{
  "n_layer": 11,
  "d_model": 384,
  "n_experts": 12,
  "experts_per_token": 2,
  "d_expert": 352,
  "d_shared_expert": 0,
  "activation": "geglu",
  "moe_layers": [1, 3, 5, 7, 9],
  "router_score": "sigmoid",
  "normalize_top_k": true,
  "routed_scale": 1.0,
  "balance_loss": 0.00124,
  "balance_bias": true,
  "router_cosine_scale": 14.0,
  "init_std_router": 0.0137,
  "lr_router": 0.00102,
  "vocab_size": 16384,
  "norm": "rmsnorm",
  "norm_eps": 1e-06,
  "tie_embeddings": false,
  "optimizer": "muon_hyperball",
  "lr": 0.00658,
  "beta1": 0.95,
  "grad_clip": 1.0,
  "batch_tokens": 32768,
  "seq_len": 1024,
  "train_tokens": 309100000,
  "steps": 9433,
  "dataset": "wikipedia_en"
}
Below are experts of layer 3 (counted from 0) of a mixture-of-experts language model. Rows are named router (the router's row for the expert), gate (a neuron's input weights, with its number), up (a neuron's input weights, with its number) and show model dimensions 0-95. Each number is 50 + 10 x the weight over its row's rms, rounded and kept within 0 to 99.
Before each expert's rows: "mostly gets" lists some tokens that are sent to it at least half of the time. This comes from a sample of Wikipedia text that the model never trained on.

# expert 7
mostly gets: "\"", " it", ")", "%", " It", " they"
router:45 45 70 42 64 39 46 71 70 41 36 42 49 52 47 55 50 65 45 40 48 41 44 48 42 48 61 38 40 35 51 66 59 60 58 40 44 60 51 77 62 42 33 46 55 54 38 45 46 56 77 43 53 57 42 40 44 68 47 64 46 52 22 60 40 53 66 40 47 43 63 40 56 36 55 45 59 48 40 51 47 60 65 70 66 70 64 56 40 64 49 40 49 60 72 64
gate0:23 34 59 64 33 45 45 40 37 64 58 52 41 44 59 61 67 37 44 23 46 56 58 59 69 51 48 47 45 47 56 50 57 41 57 66 52 53 40 48 52 50 45 32 49 60 44 46 70 58 58 47 47 44 49 58 49 46 55 41 48 46 56 31 38 61 44 61 59 60 58 61 52 43 60 47 43 67 66 46 48 68 61 61 42 57 51 57 52 47 59 47 56 72 32 55
up0:54 36 38 73 40 69 39 44 51 52 47 60 47 42 52 65 54 53 46 36 48 56 50 64 47 57 37 46 29 42 54 42 54 36 52 71 36 64 31 44 50 47 50 34 51 44 44 43 56 55 64 50 76 53 43 47 38 51 69 55 61 58 48 35 36 55 52 41 41 60 52 51 52 47 47 55 60 56 53 56 49 59 59 63 34 33 40 60 33 55 57 40 66 50 46 38
gate1:41 59 48 57 48 55 59 46 58 57 44 43 30 45 31 50 39 52 52 52 43 28 54 47 40 53 35 42 40 35 51 57 36 50 55 61 42 39 58 47 53 59 62 39 59 45 53 59 48 42 44 57 56 52 46 45 33 48 40 54 51 41 49 49 39 53 69 62 53 57 56 55 46 41 56 29 60 65 72 37 54 35 47 44 63 51 57 56 37 52 50 41 61 59 54 45
up1:39 51 52 37 71 65 54 48 63 56 74 50 42 47 63 65 32 53 64 54 56 40 44 60 55 48 61 71 40 71 58 55 41 52 36 53 49 43 67 50 61 40 47 47 60 36 49 45 48 61 50 43 50 36 39 60 38 44 48 64 47 34 51 44 48 63 55 33 45 58 44 41 39 53 48 55 37 44 50 51 64 42 35 53 46 33 61 53 58 52 62 51 55 44 36 49
gate2:49 60 42 43 57 37 41 73 50 50 51 69 46 46 64 44 56 69 61 61 75 50 49 44 46 47 56 67 56 44 46 61 40 58 63 53 31 48 59 59 63 55 53 45 43 55 44 59 36 61 53 49 47 37 48 56 58 49 45 42 31 65 32 51 50 43 48 41 53 47 54 54 74 46 53 53 54 55 59 32 40 56 60 44 47 40 45 51 51 46 36 59 62 55 32 58
up2:64 51 34 48 53 54 50 79 43 38 66 48 43 39 62 42 66 61 41 45 55 56 48 26 47 55 71 57 50 38 77 53 38 54 62 56 41 46 78 75 52 57 61 47 55 46 54 37 52 56 40 49 64 38 36 59 49 39 42 52 42 52 42 53 53 36 56 49 53 42 51 61 61 43 42 49 47 45 50 60 48 48 52 42 45 56 31 34 52 55 43 53 60 51 53 41
gate3:45 49 61 47 56 37 46 43 56 49 44 50 44 44 71 55 16 37 46 34 34 43 53 57 54 63 69 48 53 63 53 61 69 63 45 44 54 57 61 58 33 42 56 57 53 51 36 37 50 56 60 34 52 45 40 54 24 41 48 58 45 41 62 55 47 44 62 45 48 54 62 49 62 59 50 45 58 59 48 55 66 55 33 53 57 56 60 23 61 47 68 51 57 51 58 48
up3:38 46 45 53 58 38 65 52 44 54 71 57 51 36 77 61 22 38 46 46 39 41 48 28 53 53 46 47 49 66 53 56 56 61 50 31 35 55 58 38 43 63 63 47 55 34 44 46 46 41 62 42 46 32 62 46 42 60 53 30 49 59 40 55 55 57 45 55 45 61 69 46 50 52 41 54 62 66 59 55 50 57 33 40 55 46 47 53 51 40 54 63 27 50 47 52
gate4:37 49 52 43 43 43 60 63 68 37 44 57 52 52 62 57 53 38 67 54 52 56 68 40 49 44 42 59 61 46 54 68 48 52 48 48 35 55 29 51 66 54 44 43 49 50 52 51 24 44 43 48 52 59 39 27 46 55 37 60 68 66 48 58 61 64 53 47 72 54 41 61 41 48 37 58 56 50 63 50 74 61 65 43 49 40 42 42 73 55 67 41 54 56 48 66
up4:56 62 58 52 52 43 53 46 39 44 41 69 34 51 31 42 53 38 55 62 36 44 41 39 47 43 55 49 49 49 60 42 51 30 41 53 41 53 35 55 43 70 70 45 53 67 49 51 30 64 52 67 57 42 41 43 44 64 45 40 53 54 50 31 61 77 47 39 47 51 51 46 52 27 58 39 38 36 55 55 37 52 54 42 48 66 42 78 66 58 55 46 53 47 46 53
gate5:58 59 46 47 38 35 63 38 32 53 59 50 51 59 47 59 49 42 49 50 41 67 53 56 50 42 48 63 47 67 53 71 56 43 46 51 56 38 53 50 53 56 57 49 50 57 48 42 25 52 48 48 51 33 43 42 42 45 62 49 56 52 50 34 44 68 68 56 66 48 40 46 48 66 58 64 51 56 49 42 39 61 53 49 63 58 59 58 45 45 48 62 83 34 55 54
up5:45 55 65 51 63 40 34 44 33 60 52 50 48 64 43 56 53 40 45 47 64 38 53 39 58 57 31 43 52 61 61 48 56 48 46 52 52 40 61 52 55 46 51 38 65 52 50 60 39 37 36 58 70 48 57 62 64 56 55 37 33 55 70 57 36 41 68 54 64 60 44 58 47 39 56 36 71 47 43 46 62 44 65 43 53 39 42 77 48 58 44 41 51 37 52 58
gate6:42 50 48 43 50 54 47 61 64 34 39 44 64 58 52 61 54 37 42 51 47 32 41 43 50 37 61 55 55 28 52 58 63 57 50 48 42 55 52 57 63 47 52 45 59 72 31 53 58 61 47 12 45 54 41 47 49 47 40 38 43 60 48 55 55 52 53 50 48 45 43 46 57 61 42 39 47 62 40 55 44 48 55 49 54 44 44 52 26 51 60 28 31 51 57 49
up6:57 50 62 61 34 60 54 53 47 34 52 36 33 53 47 42 55 64 50 70 53 45 60 57 70 41 35 58 54 51 57 47 67 42 47 54 64 58 51 60 50 43 60 43 51 55 50 45 51 65 53 57 56 53 53 66 60 57 58 51 44 61 42 27 35 50 37 64 50 57 43 79 49 40 37 36 55 52 62 45 44 52 42 45 47 73 47 56 47 29 54 58 41 59 33 50
gate7:63 31 46 72 44 66 51 50 69 49 55 57 43 40 65 48 46 70 61 65 45 50 47 27 50 51 46 67 43 50 49 36 43 56 78 47 63 63 61 42 57 49 36 43 53 46 40 60 47 58 46 27 59 47 39 52 48 39 43 41 41 51 56 46 48 48 57 67 55 31 63 45 38 53 39 36 52 55 47 53 59 41 54 33 50 60 55 42 54 51 55 53 55 41 47 45
up7:44 40 53 55 65 44 37 47 55 29 50 35 54 44 33 57 68 44 49 53 53 53 37 44 46 58 51 63 44 43 44 41 58 52 31 50 55 65 44 41 55 45 54 57 50 37 67 53 56 59 54 35 63 54 50 48 56 43 59 44 48 46 72 59 38 37 25 49 60 65 45 31 40 43 37 37 45 53 48 49 49 47 58 68 38 53 66 59 51 60 35 51 43 45 44 51
gate8:56 60 64 59 42 51 51 44 46 36 49 53 52 36 37 50 73 48 32 41 44 34 48 45 37 67 63 37 70 16 49 50 68 46 42 42 41 44 42 44 33 63 58 60 52 30 25 72 60 45 45 37 45 68 52 40 51 45 31 25 64 33 45 61 40 50 56 50 42 66 46 33 48 59 57 54 61 25 67 46 69 58 41 64 49 51 36 44 54 41 51 60 44 60 54 54
up8:47 64 47 60 49 52 54 65 60 62 47 39 54 48 52 49 37 43 50 50 47 41 44 39 53 44 42 78 46 53 28 50 55 41 42 42 43 63 56 49 56 39 42 64 42 60 54 38 48 62 51 64 52 39 48 54 37 44 65 47 46 60 50 47 74 56 26 53 36 40 46 51 56 63 56 47 46 52 37 40 40 58 55 47 41 45 64 39 50 47 59 47 57 46 51 55
gate9:60 58 48 45 45 57 49 56 50 53 65 52 59 53 42 46 38 35 63 64 71 22 57 55 41 61 54 52 46 47 59 54 50 38 55 49 56 44 44 57 34 34 43 37 37 55 44 46 52 26 56 66 56 64 67 59 45 47 57 56 31 52 49 43 46 61 35 53 46 44 43 66 45 51 40 38 46 62 55 66 58 39 43 57 48 50 56 49 39 55 45 44 39 47 54 40
up9:50 67 42 51 45 45 68 49 57 40 42 47 44 51 58 66 56 53 52 64 45 36 62 73 54 58 45 49 49 44 46 51 59 69 44 45 53 66 65 62 30 67 50 55 45 53 52 49 41 51 57 70 60 42 72 51 50 45 55 59 50 54 31 45 40 65 50 53 41 29 51 53 44 47 36 35 54 49 61 58 58 41 60 39 55 45 52 41 51 42 68 51 53 52 53 63
gate10:57 52 37 60 49 59 60 57 27 57 48 43 57 41 55 51 42 29 30 54 46 41 61 40 35 59 50 50 44 34 49 59 61 42 63 48 52 51 44 80 37 56 71 40 41 56 44 40 38 68 59 59 55 38 61 68 42 45 52 51 48 47 41 48 45 49 51 67 71 63 55 55 60 58 40 54 47 45 51 34 49 45 54 52 55 22 40 41 38 57 66 20 42 50 49 61
up10:58 60 66 46 49 56 61 32 51 44 60 33 46 34 50 52 49 43 57 29 49 45 55 58 47 46 58 30 49 75 40 44 41 29 41 53 62 54 34 43 52 53 38 42 44 62 50 65 52 48 48 47 16 51 23 46 47 53 56 42 36 37 49 75 39 52 52 63 60 54 41 51 39 56 40 39 37 53 53 35 31 55 36 62 59 41 71 52 39 51 59 50 36 45 64 42
gate11:55 41 52 47 56 35 52 61 44 22 66 36 58 41 86 52 46 34 54 52 62 52 60 59 45 57 52 50 64 24 48 57 55 54 39 57 38 41 64 51 41 43 48 56 55 44 55 51 44 62 79 34 63 54 44 34 42 59 51 60 42 59 50 37 56 54 49 50 50 59 53 41 58 43 63 56 53 56 38 48 43 43 53 43 63 48 49 59 46 45 62 57 46 63 50 55
up11:53 53 52 53 52 50 53 57 56 51 40 84 72 49 21 52 37 64 49 38 37 54 56 57 67 60 32 43 54 62 56 31 52 54 64 30 54 55 29 33 56 70 70 35 51 54 60 58 64 63 45 61 43 69 51 54 43 59 43 34 61 67 40 61 56 51 53 69 62 51 38 37 48 59 43 56 48 60 33 57 55 37 55 48 29 49 44 52 44 52 44 39 58 60 56 47
gate12:55 42 29 41 77 34 50 61 34 50 44 50 41 42 51 48 40 36 58 50 52 44 55 34 51 32 36 64 40 58 40 63 46 70 48 58 36 33 66 65 69 59 66 48 54 60 40 42 48 46 50 48 50 46 52 60 51 53 38 33 39 30 27 55 39 53 44 51 56 43 37 39 64 42 63 53 40 59 56 55 46 40 52 62 53 53 53 37 37 47 60 63 55 49 54 42
up12:54 39 42 67 56 64 49 47 64 66 43 50 55 53 52 38 54 45 52 51 34 39 64 51 58 66 53 49 52 38 51 59 52 68 46 64 54 44 30 32 46 31 60 57 48 53 76 66 37 48 51 53 44 37 50 35 52 54 58 53 50 40 48 53 58 56 34 50 36 34 57 60 51 37 34 74 54 58 58 44 55 39 37 40 54 28 46 42 51 46 51 34 56 49 48 39
gate13:48 60 61 68 58 39 50 59 52 44 66 60 58 55 60 52 67 70 59 43 33 39 36 49 82 40 40 44 68 53 46 62 60 64 41 44 53 52 54 46 56 44 61 55 52 47 61 38 47 49 42 34 47 52 39 44 53 48 50 52 52 49 42 31 41 53 65 54 51 49 45 59 52 64 49 44 61 62 41 41 49 40 41 50 53 44 39 58 56 41 47 37 41 50 52 53
up13:52 47 57 41 56 60 41 36 38 41 29 40 50 54 41 53 48 32 45 53 66 42 60 36 28 59 50 54 27 44 44 37 48 58 42 51 47 76 49 53 46 67 29 46 53 58 49 62 43 48 48 52 45 56 57 69 54 51 42 47 35 51 48 62 40 21 41 62 48 44 49 56 40 62 41 45 49 48 67 60 42 49 65 58 47 55 42 41 65 62 42 51 47 49 46 44
gate14:50 49 58 41 40 41 28 47 45 64 47 61 56 41 56 59 54 33 61 56 49 56 36 40 63 44 45 55 46 43 43 47 55 42 50 50 47 64 38 51 44 49 56 49 54 49 68 58 32 41 42 54 58 56 37 54 63 54 48 42 34 63 53 54 54 43 53 52 53 55 51 39 51 57 54 41 50 50 38 47 47 64 53 57 55 33 42 54 54 45 46 69 40 52 41 49
up14:45 42 50 59 50 47 40 51 61 50 50 70 45 48 47 55 50 55 73 54 50 37 56 26 58 46 62 58 35 53 55 56 61 52 56 64 38 46 65 34 55 28 46 52 37 57 50 47 56 64 54 34 50 65 48 58 40 44 39 57 33 57 48 56 46 41 69 50 45 52 63 58 56 52 43 40 58 56 48 40 61 55 43 45 49 45 46 48 61 42 48 52 50 55 47 60
gate15:49 58 51 43 59 50 32 42 39 44 57 61 52 49 47 57 51 36 51 37 58 39 57 39 57 61 53 75 51 56 48 30 52 43 35 65 60 47 43 64 43 43 56 32 51 58 53 47 54 29 46 39 38 47 52 40 53 37 48 60 61 72 49 25 56 21 55 52 44 68 33 42 33 50 55 34 46 63 45 45 35 71 38 48 49 52 60 45 69 50 29 60 56 39 58 42
up15:29 44 50 60 56 57 60 54 55 53 47 57 42 42 46 54 46 55 68 54 34 54 56 29 63 55 52 44 60 56 40 36 52 32 49 55 47 57 59 57 51 33 44 44 76 51 61 40 37 62 66 63 70 57 49 51 50 44 64 38 60 66 54 37 38 35 50 52 47 40 55 52 47 55 51 51 52 56 39 59 23 52 54 40 52 41 53 36 51 36 28 57 51 51 56 43